Weights of a small mixture-of-experts language model, trained from scratch on English Wikipedia.
Size: 12 layers, width 192, vocabulary 8192, 64.4M parameters.
Experts: 64 experts in each of 10 layers, 160 SwiGLU neurons an expert, 3 picks a token, a softmax router.
Training: a variant of Muon for the experts, 5085 steps.
Below are experts of layer 7 (counted from 0) of a mixture-of-experts language model. Rows are named router (the router's row for the expert), gate (a neuron's input weights, with its number), up (a neuron's input weights, with its number) and show model dimensions 0-191. Each number is 200 + 20 x the weight over its row's rms, rounded and kept within 0 to 999.
After each expert's rows: a language model's description of what the expert responds to. This comes from a sample of Wikipedia text that the model never trained on.

# expert 29
router,175,176,178,223,211,180,178,219,217,178,219,223,175,211,181,185,221,221,217,221,204,219,218,227,175,220,176,214,180,220,207,220,179,178,184,224,178,217,220,224,222,223,176,218,223,179,201,219,183,218,178,222,220,224,220,179,181,180,179,182,224,181,220,224,176,175,182,178,227,186,220,218,213,216,180,176,221,225,218,211,213,221,220,185,218,189,220,224,179,221,178,222,179,179,178,198,214,222,222,221,217,221,224,176,215,208,219,177,218,225,220,219,216,216,222,221,180,179,176,182,169,179,181,176,178,208,175,220,219,221,179,181,218,213,224,182,178,215,175,175,184,178,184,174,220,181,178,178,182,225,222,214,218,221,220,221,183,214,180,180,218,179,221,194,220,184,222,220,222,214,222,222,179,222,179,182,224,177,223,216,202,182,222,178,198,202,180,226,180,175,204,176
gate0,209,181,213,211,216,209,185,161,213,191,183,176,181,206,235,165,213,201,189,232,248,235,208,211,200,207,230,181,209,213,216,237,183,214,204,228,165,190,181,227,175,231,194,166,202,201,221,236,183,212,209,207,194,238,147,164,215,208,236,212,187,159,178,195,213,163,216,208,203,175,228,229,195,214,216,176,212,194,202,196,203,177,224,204,197,187,178,216,209,192,210,193,152,223,203,202,177,208,202,223,228,200,196,213,246,180,226,223,232,211,233,203,191,219,198,197,204,204,171,201,176,246,209,202,216,186,201,160,207,210,150,211,187,200,193,202,180,175,212,205,214,202,192,215,177,184,182,173,185,204,221,197,222,197,223,203,196,215,233,217,181,206,199,197,199,190,177,179,211,222,195,195,193,216,190,182,187,184,172,183,187,233,207,168,168,197,184,197,207,215,183,208
up0,205,243,166,213,181,208,185,189,191,202,201,219,190,218,227,201,219,213,185,227,202,185,200,191,230,218,164,190,195,182,197,208,185,192,225,201,198,196,178,216,152,176,237,193,187,211,214,194,183,189,187,192,198,203,220,165,230,188,206,203,210,236,220,202,197,182,204,223,207,211,212,191,189,202,200,155,170,197,183,205,198,218,195,180,206,214,205,203,200,219,205,148,209,196,171,210,182,170,221,198,204,185,174,140,219,191,164,241,186,222,197,226,171,186,229,196,222,178,200,195,200,179,200,199,191,221,185,242,208,209,211,204,215,227,224,220,184,189,198,172,192,214,222,185,201,234,202,233,153,199,188,205,212,234,159,224,191,189,218,204,226,229,222,217,181,209,191,177,193,194,172,218,206,172,211,185,186,179,192,175,170,210,205,174,169,179,230,197,261,207,179,195
It responds to: Final pieces or whole nouns ending a compound or name, such as half-time, Daytime, Quarterly, participants, mostly followed by of, and, in.

# expert 31
router,175,180,177,223,216,180,186,218,217,178,221,223,179,211,179,180,221,218,217,222,207,224,219,227,175,220,177,214,179,220,207,224,181,178,183,222,181,217,221,221,220,226,178,216,224,180,200,222,181,221,180,221,217,224,222,179,175,186,178,182,224,185,219,222,176,181,182,177,224,185,224,221,215,218,181,178,220,225,218,211,211,217,218,180,220,186,222,222,175,224,178,223,180,180,181,191,220,220,225,219,219,218,223,183,219,210,225,181,220,222,222,217,217,215,224,218,177,178,178,181,171,181,180,179,176,218,175,222,222,219,179,185,217,219,224,179,179,221,173,173,184,178,183,179,219,180,178,181,182,223,221,214,218,222,224,219,182,217,183,183,219,179,222,195,220,180,218,224,219,220,219,220,182,222,179,182,220,179,223,217,201,180,221,176,192,207,181,221,180,179,205,177
gate0,186,218,194,226,238,198,197,202,176,219,202,191,185,198,191,193,215,191,181,275,204,195,202,160,210,227,180,155,163,189,182,195,193,224,159,197,220,206,221,185,235,210,195,224,208,200,183,192,208,189,186,240,188,211,184,185,219,186,193,202,184,208,216,183,195,195,192,194,178,209,185,199,194,215,211,217,208,180,217,187,252,203,208,198,204,204,205,175,192,196,170,180,190,177,224,205,223,240,184,221,231,228,194,219,176,202,227,216,183,182,209,212,243,194,229,205,169,211,224,202,199,200,222,207,168,202,195,179,209,201,204,218,214,202,179,171,204,209,211,190,163,215,203,203,215,191,174,222,203,186,221,202,230,147,206,213,167,215,171,211,194,191,208,228,184,202,238,205,198,169,212,192,219,207,182,144,186,211,197,241,186,189,181,194,212,164,165,207,163,182,216,193
up0,169,177,216,200,235,224,187,223,223,195,176,225,181,188,206,185,204,194,189,246,220,220,210,180,181,207,163,186,174,212,228,171,184,194,192,201,219,198,219,174,195,165,190,221,186,199,213,226,231,175,217,192,201,202,230,205,181,179,198,181,183,208,191,215,211,180,194,200,188,205,211,174,193,172,217,190,222,188,147,183,196,169,199,224,182,167,195,222,229,222,233,181,190,198,186,187,229,193,195,176,198,161,164,212,220,210,160,161,178,213,167,233,193,160,186,190,186,224,178,207,192,201,180,189,196,176,212,205,221,206,210,170,231,191,187,207,182,203,182,178,205,247,217,203,200,222,226,211,217,209,229,200,199,198,163,241,197,213,233,187,188,198,188,204,171,163,205,206,206,188,207,170,213,221,216,227,212,211,214,248,180,212,216,212,216,206,192,201,202,190,201,163
It responds to: Byte pieces of Korean, Chinese and accented characters in tables, plus scattered word pieces and list dashes in ordinary prose.

# expert 28
router,208,208,208,201,197,171,204,247,177,193,225,221,201,237,198,184,228,196,252,193,235,211,196,236,191,220,217,171,227,227,240,199,169,196,170,191,171,211,198,203,193,235,149,228,208,192,208,242,229,202,196,193,207,206,189,178,218,207,175,168,179,209,221,251,203,186,201,184,220,199,228,222,232,178,191,180,210,263,229,207,205,231,215,195,204,193,215,206,226,208,186,203,187,167,163,198,229,211,217,213,225,187,212,189,196,192,194,198,244,219,211,185,213,179,195,207,152,198,216,198,207,192,203,184,185,195,178,221,218,181,200,194,215,237,211,180,209,234,215,220,200,181,209,214,232,198,206,206,167,218,212,223,201,206,211,214,177,184,185,199,181,168,230,198,204,187,214,209,192,210,194,205,217,195,202,187,214,189,217,205,192,178,199,173,198,196,191,233,217,185,218,167
gate6,208,197,149,161,206,193,208,182,203,209,177,221,217,179,170,186,193,218,207,176,165,191,188,175,213,182,167,200,218,189,207,205,201,212,200,180,183,217,211,177,186,193,226,184,182,157,225,200,197,198,195,233,212,204,215,206,185,227,179,226,193,214,203,208,210,239,149,193,193,215,182,171,195,231,233,169,247,187,224,198,223,204,174,195,204,194,235,171,189,192,190,210,231,206,202,219,212,202,215,175,230,210,190,214,178,222,225,183,215,197,215,242,211,221,189,216,213,225,189,259,202,191,230,186,200,227,207,179,197,218,227,179,198,220,204,193,211,208,199,164,194,157,189,243,151,191,215,200,189,213,172,196,217,224,221,209,207,190,210,189,191,222,175,238,199,224,201,180,232,214,195,193,194,197,207,184,171,207,210,179,212,205,205,234,183,204,190,186,219,223,208,171
up6,222,176,157,199,198,199,196,228,218,169,216,164,202,182,182,173,200,196,239,174,197,185,202,170,198,233,214,191,224,162,229,193,200,199,237,206,157,232,194,237,207,201,209,185,192,197,219,244,194,244,171,198,203,191,198,242,200,208,207,212,208,140,220,203,236,174,195,206,175,202,193,223,179,207,188,197,224,177,182,200,195,198,211,196,233,212,221,174,199,201,217,207,223,217,207,223,186,197,196,209,227,183,216,191,198,172,197,217,218,197,223,154,222,198,204,201,165,203,243,208,239,187,213,212,168,219,182,223,201,182,188,207,207,210,214,202,217,207,185,224,199,173,190,195,176,173,189,229,193,185,225,219,213,210,218,193,200,183,194,220,232,192,205,194,204,180,201,180,234,201,150,231,179,204,217,190,191,196,168,209,199,220,206,211,221,196,210,183,244,228,214,203
It responds to: Sentence-final periods and the periods after middle initials in names like Franklin D. Roosevelt, plus common first names like John, William.

# expert 22
router,176,181,174,223,212,181,184,219,216,183,220,222,180,209,179,180,217,218,214,223,204,222,213,222,176,219,177,215,179,221,209,219,175,178,184,221,179,218,222,224,220,222,179,213,219,181,203,219,182,222,179,223,214,223,220,181,180,184,180,180,225,185,216,225,173,179,181,170,230,185,223,226,215,217,179,178,220,225,218,210,205,218,222,181,222,191,218,224,175,220,177,224,179,180,174,189,215,220,224,221,215,222,223,180,220,210,216,182,223,223,225,219,217,218,221,222,174,176,177,180,171,186,179,178,175,211,175,221,223,220,176,186,219,218,228,181,180,222,175,175,184,179,184,180,219,184,175,181,182,224,224,216,212,222,224,221,184,215,184,181,219,180,227,196,221,185,215,221,223,211,224,223,181,228,180,181,222,179,221,216,201,183,224,181,189,212,180,220,179,178,206,178
gate0,181,209,228,176,205,179,207,162,194,218,216,188,214,219,207,181,212,196,193,182,205,216,229,177,180,165,197,171,198,207,188,215,187,207,216,230,240,215,193,217,212,195,176,199,169,209,184,193,216,225,213,223,247,188,212,179,192,180,187,236,194,229,187,210,156,171,237,182,217,167,170,220,214,195,195,234,213,211,191,198,176,203,215,169,208,189,209,178,199,249,209,192,191,236,177,202,197,181,153,177,200,214,194,207,217,232,206,202,190,176,232,191,234,197,225,199,211,188,251,204,186,170,205,194,187,229,207,213,186,187,216,175,209,195,227,183,192,176,217,203,191,220,190,216,220,188,176,164,210,208,175,169,209,172,185,202,189,228,215,178,198,178,199,217,198,206,211,208,186,195,202,180,196,180,206,205,219,214,220,188,235,190,237,188,182,245,165,220,212,211,158,221
up0,212,208,211,206,154,202,258,223,183,203,208,186,207,179,166,188,163,150,185,191,186,240,211,212,184,205,195,195,178,215,205,176,191,178,225,223,218,216,210,207,173,206,203,183,189,219,205,224,217,208,202,155,185,191,182,189,171,187,228,199,171,195,233,173,183,204,204,214,198,175,246,200,167,210,186,168,210,176,191,222,229,217,186,149,197,234,167,205,186,170,213,207,179,190,213,184,211,185,197,198,206,161,198,189,195,216,207,189,212,192,183,179,227,210,162,185,183,213,215,191,192,211,182,214,214,200,214,221,215,198,221,201,206,202,205,201,215,205,179,208,203,185,203,193,192,219,184,206,164,183,193,194,199,188,142,237,226,195,160,177,187,215,174,190,204,177,206,198,217,193,204,166,213,174,178,202,222,205,205,170,220,196,216,209,155,180,201,236,160,184,207,191
It responds to: Table cell separators and final nouns closing place or organization names, such as University, Kingdom, life, album, before punctuation.

# expert 54
router,174,179,178,225,212,180,185,218,216,178,219,222,180,212,180,181,223,220,216,224,203,222,215,225,175,220,177,213,177,220,207,219,179,180,184,223,176,217,223,225,222,221,177,216,222,178,201,220,184,218,175,221,215,224,221,177,179,179,177,180,226,183,221,223,176,180,181,173,224,185,222,221,214,217,182,179,221,224,217,215,207,215,220,182,220,190,223,221,178,221,180,223,177,177,176,191,219,219,220,219,218,219,221,179,217,211,218,181,222,222,219,222,217,216,224,218,179,179,178,182,171,180,180,177,176,213,176,219,222,220,178,185,217,219,225,181,180,218,176,174,184,176,184,176,217,179,182,178,180,223,225,216,219,219,223,223,183,217,182,181,218,177,221,195,220,183,220,222,222,215,220,220,179,226,179,180,223,181,224,214,202,182,221,179,191,208,181,218,181,179,204,177
gate0,212,213,173,164,195,184,166,184,173,212,185,215,187,209,222,220,176,199,245,227,216,210,186,194,211,162,170,196,213,192,217,204,174,246,206,192,201,194,200,224,199,213,190,163,212,215,195,201,204,202,191,188,167,207,151,193,216,188,228,174,182,179,224,219,211,209,196,189,196,155,202,168,194,181,190,226,209,201,176,211,180,227,172,204,200,173,215,187,221,193,216,203,187,225,207,176,214,225,195,191,198,239,191,202,241,243,233,190,232,190,171,179,197,182,179,171,201,196,184,193,215,176,185,215,171,177,164,193,201,180,222,172,236,180,215,177,213,182,197,195,193,194,179,179,218,191,200,209,191,208,189,160,169,201,224,244,225,204,209,193,204,178,184,181,213,182,203,195,183,193,207,214,173,227,196,217,219,143,199,189,178,209,213,217,235,199,186,201,159,192,212,207
up0,210,190,186,201,158,191,183,200,208,217,194,181,180,231,216,188,171,182,226,203,188,201,207,177,173,172,185,197,184,188,201,190,198,174,197,197,194,221,169,176,188,198,227,199,214,194,238,183,179,172,208,196,186,188,209,205,194,245,202,150,194,223,186,249,192,209,166,170,210,179,199,200,201,207,216,205,205,229,172,198,197,222,212,191,179,179,184,192,232,195,188,235,198,212,177,201,245,202,234,234,197,181,190,209,190,212,210,215,220,202,226,231,195,195,207,204,173,203,226,226,190,238,202,186,209,214,186,158,202,235,201,231,212,225,192,239,209,169,223,178,210,172,189,210,194,205,217,174,220,213,189,242,236,172,232,197,189,221,203,202,194,227,186,192,191,188,188,183,215,218,211,199,197,202,180,210,227,243,168,215,185,211,189,222,193,143,202,157,193,221,217,209
It responds to: Closing pieces of split words (Connectic-ut, Sw-allows, plung-ing) and sentence-starting words like This, He, The, Dr.